Weights of a small mixture-of-experts language model, trained from scratch on English Wikipedia: 748M tokens.
Below are experts of layer 3 (counted from 0) of a mixture-of-experts language model. Rows are named router (the router's row for the expert), gate (a neuron's input weights, with its number), up (a neuron's input weights, with its number), down (a neuron's output weights, with its number) and show model dimensions 0-31. Each number is 500 + 40 x the weight over its row's rms, rounded and kept within 0 to 999. Numbers have three digits each.
After each expert's rows: "comes before" lists some tokens at least twice as common just after its tokens as in all text; "comes after" lists some tokens at least twice as common just before its tokens as in all text. This comes from a sample of Wikipedia text that the model never trained on. Tokens count by the router's weight.

# expert 13
router:504479472558576458447477469532513421421462510437549488428450515499480500451531447469476436497487
gate0:546507540499491430576503514569462522472565448511474529501485487506470493503509489473469491408509
up0:534531532516515459446540490511524510522567476475430485485547493455557474457427527487504507486455
down0:455489505583531489553537582484504540497440527459522548466509505517532451502418437504522532458474
gate1:497503474508501478525565406474560578448463538492514456518503508465466480410502443520491481548470
up1:531524457409507454502510553458521550500492535491553501496527487468454497464456503489556443480524
down1:525497583492601513451416419477483511425482481486435499497560519538563463471497464476474429513462
comes before: "0", "6", "9", "5", "2", "4"
comes after: " ", "u", " (", " bu", " w", "5"

# expert 26
router:557499471568505497464524550530477568542492425519494475403524504459490472519545529494484542583498
gate9:516517517519490490402560558523486479490561476503488500512491519505501439550449502513524412508522
up9:476589473461500550438533506457464487488537546480469470523496478497478437513513439437489415525548
down9:474590478493511496560521503516540530462442494525507513458485470622541430497497468581502499442492
gate10:480490487482522555532515532474488513458469546567531437492516534548554508467473494592478560524459
up10:513507577486505420406555529520534530449488471603495540460471365463478452501499444485481523484502
down10:492580538428507474475559507559497538546460516507393519449476484535551440445499452457515449503537
comes before: "201", "3", "1", "4", "200", "18"
comes after: " |", "\n", "|", " |\n", ")\n", ";"

# expert 30
router:558439539519506526495514514452509466469469475457435466506474496485529564409494579475536510542538
gate0:577503539491471562576481386550510505493488443509453508481477478466540500489479546428418524515439
up0:492435497481461544512447551453536532545488433488525522494469522498426424518498516568514494443524
down0:523459465466515462525506481492416513531480526434473554455479509519520472505550586490564457495448
gate1:491540545524540546583525451488510501506525505465517540487526464435498488425464397466473535575539
up1:471548562483564527487513421514524457469511520503546452489540545581512489444456499535482527505460
down1:588486411507517455519450530529587454491476482466484513545477551485484491521478424471443501477460
comes before: " |", "A", "S", "C", ")", "I"
comes after: ".", "S", "C", "N", "A", "I"

# expert 44
router:523528515516531438477505474589552484513486483498500573499524483531497442591558499521492541531512
gate7:410584498505505541514522510472420533523533554499425519493530508497487448567548459455527485483477
up7:471499530514523546437492425484370456505592484515505528488388485519487510518526423556511518504556
down7:446504489507494517462483476512484447523539553530487559517483551491530481470432507578487484534500
gate8:479596587506442517479518534533489490455495504480526531467541472560505494520491478547506427480508
up8:525492505581515458495491425473553472433522523533510594453550522490434503468452517527514597533509
down8:481483521479518482434458449495581553514536482488440435515507524520522400537509478468500455482511
comes before: " ", " The", " and", " M", " A", " He"
comes after: "1", "2", "s", "a", "3", "0"

# expert 28
router:560539466532520442436442499513511471451525497518492576523542465501424468520458548497511533591466
gate7:582510502538470494504501461538526527537506490490415493521527501470480489502446460522510497554545
up7:471509531494482535598488532448471467435510436467484510497500456526529455534449469471473507492434
down7:475507534543536497508531511527516522509541463565536429399450518530549544516511486498465544479561
gate8:422485530469554455542509450458491536484452458517488508467528552488526483538520529503495514508518
up8:503476498430521452499545523515489530490511495505532501525475482571472485524492566507512451554502
down8:530487498540516541496473559486540507555453466488424444476506465448545515525455478466525486449433
comes before: " ", " L", " T", " M", " S", " —"
comes after: "0", " |\n", " T", "1", "2", ")"

# expert 39
router:500525498540562384474447511582433531486499470474500533531505468490476439435441532524467529507505
gate7:476513465526575540453578472511515476520489497506521453514457485434507509511515454476426551511464
up7:519463530476525513487514525481591500545471431497491499531473540518515506543454468578541559478437
down7:484484512511509529522439451511499483435416474569489502438477442501453580474516543471492451381485
gate8:419515496533539477521474525527446537516466494467453437527472497457503458500482472598502533517510
up8:498553533502467613481451501542506553433506596503507451439474512585461449452511493565486526521522
down8:506487497477528431490548520555548505523552543475508491492431530457509536468555467495512550539521
comes before: " ", " T", " S", " M", " L", " —"
comes after: " |\n", "0", "2", "\n", "1", ")"

# expert 47
router:495497506495507502495502486463507492529550471540517519425512576528507453503478552497490550494491
gate0:480504532512452542527531392494489497492441467431485467480520486526442495434534444531493462527570
up0:532534491524501528477489540517552512477540555586500594485480549496484551447513525499445498538510
down0:503491537472554511484531519529485601540548558482445440447600518550514523525536485466506557487518
gate1:512497574531489425465494524477481512498524535560511515453543489472452448512475524512578546617539
up1:502481465450523521481525468518517447459525513508526468519510551504481473510480565481416513428605
down1:515507462505418538486469509543478560467566476459465474474570540544522472542449553497462458510493
comes before: " |", "–", ",", ".", ";", "9"
comes after: " ", "201", "200", "–", "202", "3"

# expert 33
router:486523506432476437561552484496490549537517467462501557479459456520518487560449482539518456435519
gate7:496404451396560489571487498582465459528538440480445484494509485474450573534534578538520521541486
up7:563476531470524556472458494486554501524435489517455518454485460459554488434494539510512485470435
down7:465538578520502530465479468509500431498511499491481501535528522476473480503471524521445525536547
gate8:482562554509456534509511552516465549592503373497495581514480518514541473492464490534541505506500
up8:546533487481494523497495487526376504484482501513510463467500489527549454389477577466492524537459
down8:499463404446583460475534460495448536541512528583510575472504524511439532457487515475469510482473
comes before: " the", " ", " a", " his", "t", "out"
comes after: "ed", ",", " th", "s", "ing", "ated"

# expert 61
router:545454467493496480572577478500463517474542513482479639513487465526473595547441502481497425566473
gate2:522455468506517506527468486497564552487527520492433564454462541569503563430473465524535473555503
up2:529451540438586529422495430425462499490531466503523483535492484395498494523455549577458568479421
down2:438527537446572487465513534520543458473531415553555509449557463523506528510522464415503548523548
gate3:457405452507525439456561475511468533545459506538504589515521536466485517550477496519444496504488
up3:562528574474531530499517538534434540549513516470476561544458596476505440479480561405506490470489
down3:502524507487493486526490562536483493514499576498443490492510528567456583492521455464489495583524
comes before: ",", " |", "–", ")\n", "\n", ".\n\n"
comes after: "201", "200", "202", " of", " in", "199"

# expert 3
router:548478526474492507502514503612560482478448491465526462445413486487555592503456566527475467468476
gate2:552557548553488500490502449538549518515496551405530500482452548491478569548599466547475510540554
up2:493476510525562508467513522474494521518510442476441504563443587489505460475481538455541438450505
down2:526462472505536534499483481477528495483475486547419507436470499527534555505504453478440455582463
gate3:498400432536468565548452468523520539474507439535549516513486561513502513518553530576541525508460
up3:441517473572497494435526510464552474589501477442506461575478579560533483448551522515541519461485
down3:541464467516499439580394485580439562454488466559517536516521495531436413486546565436544561474582
comes before: " the", " a", " was", " been", " he", " s"
comes after: ",", " w", "s", "es", " wh", " that"

# expert 8
router:572518452536472542494579528472449494489473515466475436554417487477446439444541406546509482479418
gate0:562559492550515510565469471476522498415499601552428429572488564523528487471501446475485554502473
up0:503469505525556445439476528503463528431508569513464482526476438497526479573491555461562533538531
down0:493536594468530483529567508499510501479474502511501456467451504463477515539518551497495473523545
gate1:576500482554521467506536520503557467479594433545519479537488445523495522507550525523567524528478
up1:523503474487503514524492509452520495498485495531489576619478444518571523524488561525469495635563
down1:527516524516559539472442492464561511439499495459512412588503512533467580442512499546474497540519
comes before: "or", "s", " of", "ed", "ing", "er"
comes after: " f", " m", " c", " F", " C", " p"

# expert 17
router:529476508547523535460510531532458496518490481518500470496516462530437425456573527483503520505533
gate7:563567550485504533515513508526485476524531443566506494495514503510546569534548468570498513479509
up7:473537484501516462411437483465464575497512487486479533458534520414429430577524515539497487512519
down7:480490543465550473509524546448479497541489519495499523455493469488392387538454425505488472556455
gate8:513413464531476560585431448519512544591486491538478534532483427510473469588491509497424450536477
up8:538490471506478544506503468513460511517484483536509557480440504490489522527461414505474531536500
down8:508534553512465558452511509515520540482522512480495508553524544508469498592508461481543513484427
comes before: "1", "3", "0", "4", "2", "201"
comes after: " |", ";", "|", ":", " /", "1"

# expert 45
router:539520494507529528458540467516484452474538497540475526468577508503509472474553572494480485470402
gate0:493542521484532533474487415526536532563579492570524524475534540570595456509567524488471447582452
up0:473519550540562513509517549547435488505548534464462454580490474487521513463504486541564547533512
down0:494429496529451460499510502473423497489465463465506513556593527478521461451480537559448498550522
gate1:539503532447468543556541518470543553480538461598511467513561521522502446503523519513524548471445
up1:497472522471489426464539474470455480517516558505467468470435426483455504527505461479421473577506
down1:501522475391525527517479468427498582460461546456502512550547541498461553471522463483569540521503
comes before: " ", "s", "ed", "ing", "er", " \""
comes after: " s", "s", " S", "\n", ")", " k"

# expert 7
router:533501536500471555615519502545491501506420476512490544531501526524521494540461476560493470568510
gate9:474522497492484493528494436522442529568457515495521443513479476563464454524514479502544503556486
up9:502440557435539425463496500620477514500548506521491463584509487464471456517444514542533455551519
down9:513571576496458521543501436484476469513399557536451516522527446495512475466467460506458544513463
gate10:502513408576440488510512466473516572483447540457473452461490527487468511459512513605459507613540
up10:502475538479552497516534431520494446470551527488571537506465411555473499499450496423535507441475
down10:456499574503481483533516503521483542533525366433594532588538487507541506473493474417481461445533
comes before: " the", " a", " s", " m", " f", " p"
comes after: " of", "ed", ",", " to", " in", " is"

# expert 50
router:524538514459493498468581497492509524505404510494556494500518511498525469442482493485456529489472
gate0:433464482540481492561498466407548553519526479489468491468549574515470511474472435547453544571520
up0:430523548543498497576505458500412509497551518500518455467468515532535578463606450450540521435478
down0:470509532480498499465473574580442492548538523501548458526484455483447493528484484516474489414503
gate1:502547544529477435481558492477472564536477543476475520495576500493555473533543477487547452444536
up1:482497506503464517510472501462548490500527425465505542448551529492497529507424511497493495454486
down1:528515472518455447531442550512479501395460517562521562511461482499512457447496371473472459521505
comes before: "ed", "ing", "e", "es", "b", "s"
comes after: " l", " L", " h", " v", "l", "c"

# expert 54
router:541461452560556522479551514485447446531536484540542499478492548491567507456466510498521453539549
gate0:436529538490487487493608481458499553503471552496482480503494455556530544529450525494486460521512
up0:497485440492532537537507502497556503483492497602522497542521543441477501472485387489539505460534
down0:483496464490526403585492420458430513536474447505428525485484571495560520496468428506522545453425
gate1:590544461478530458582532476540540575486578498424507472469498491564447484505551482482531479490554
up1:419525503498520476518460511506514459489476583544407461500501455485511530491557488536495582579496
down1:524536566496541558531539453487488501549442524511506463472505548543497515492576504437455516478552
comes before: " |", ".", "0", "9", "6", "8"
comes after: " ", "–", " (", ".", "3", "4"

# expert 51
router:547513475559518525474550510492472464537481444570481484431501587508506487479456509539531478555560
gate0:593534529505509455527563537453519485517487527583464603500512475485517449562478471453544446492529
up0:503535448489467548517390490519522544491502535546490497485488567525503491514531473460514569504502
down0:480477424448516537541501472534462514538501547526477501484424452449451521468486529567515521467532
gate1:522426464455516507525473531481478520496488458572539549526509500458451531479456516416461403470409
up1:529546542481496547430504459464437512503391462504514537472505473471495464463497503434451476459476
down1:500492527486465481482516473492474477491498590459448513470498515456544545566508526512502526529421
comes before: " |", ".", "–", "9", "0", "8"
comes after: " ", ".", "–", "201", "3", "4"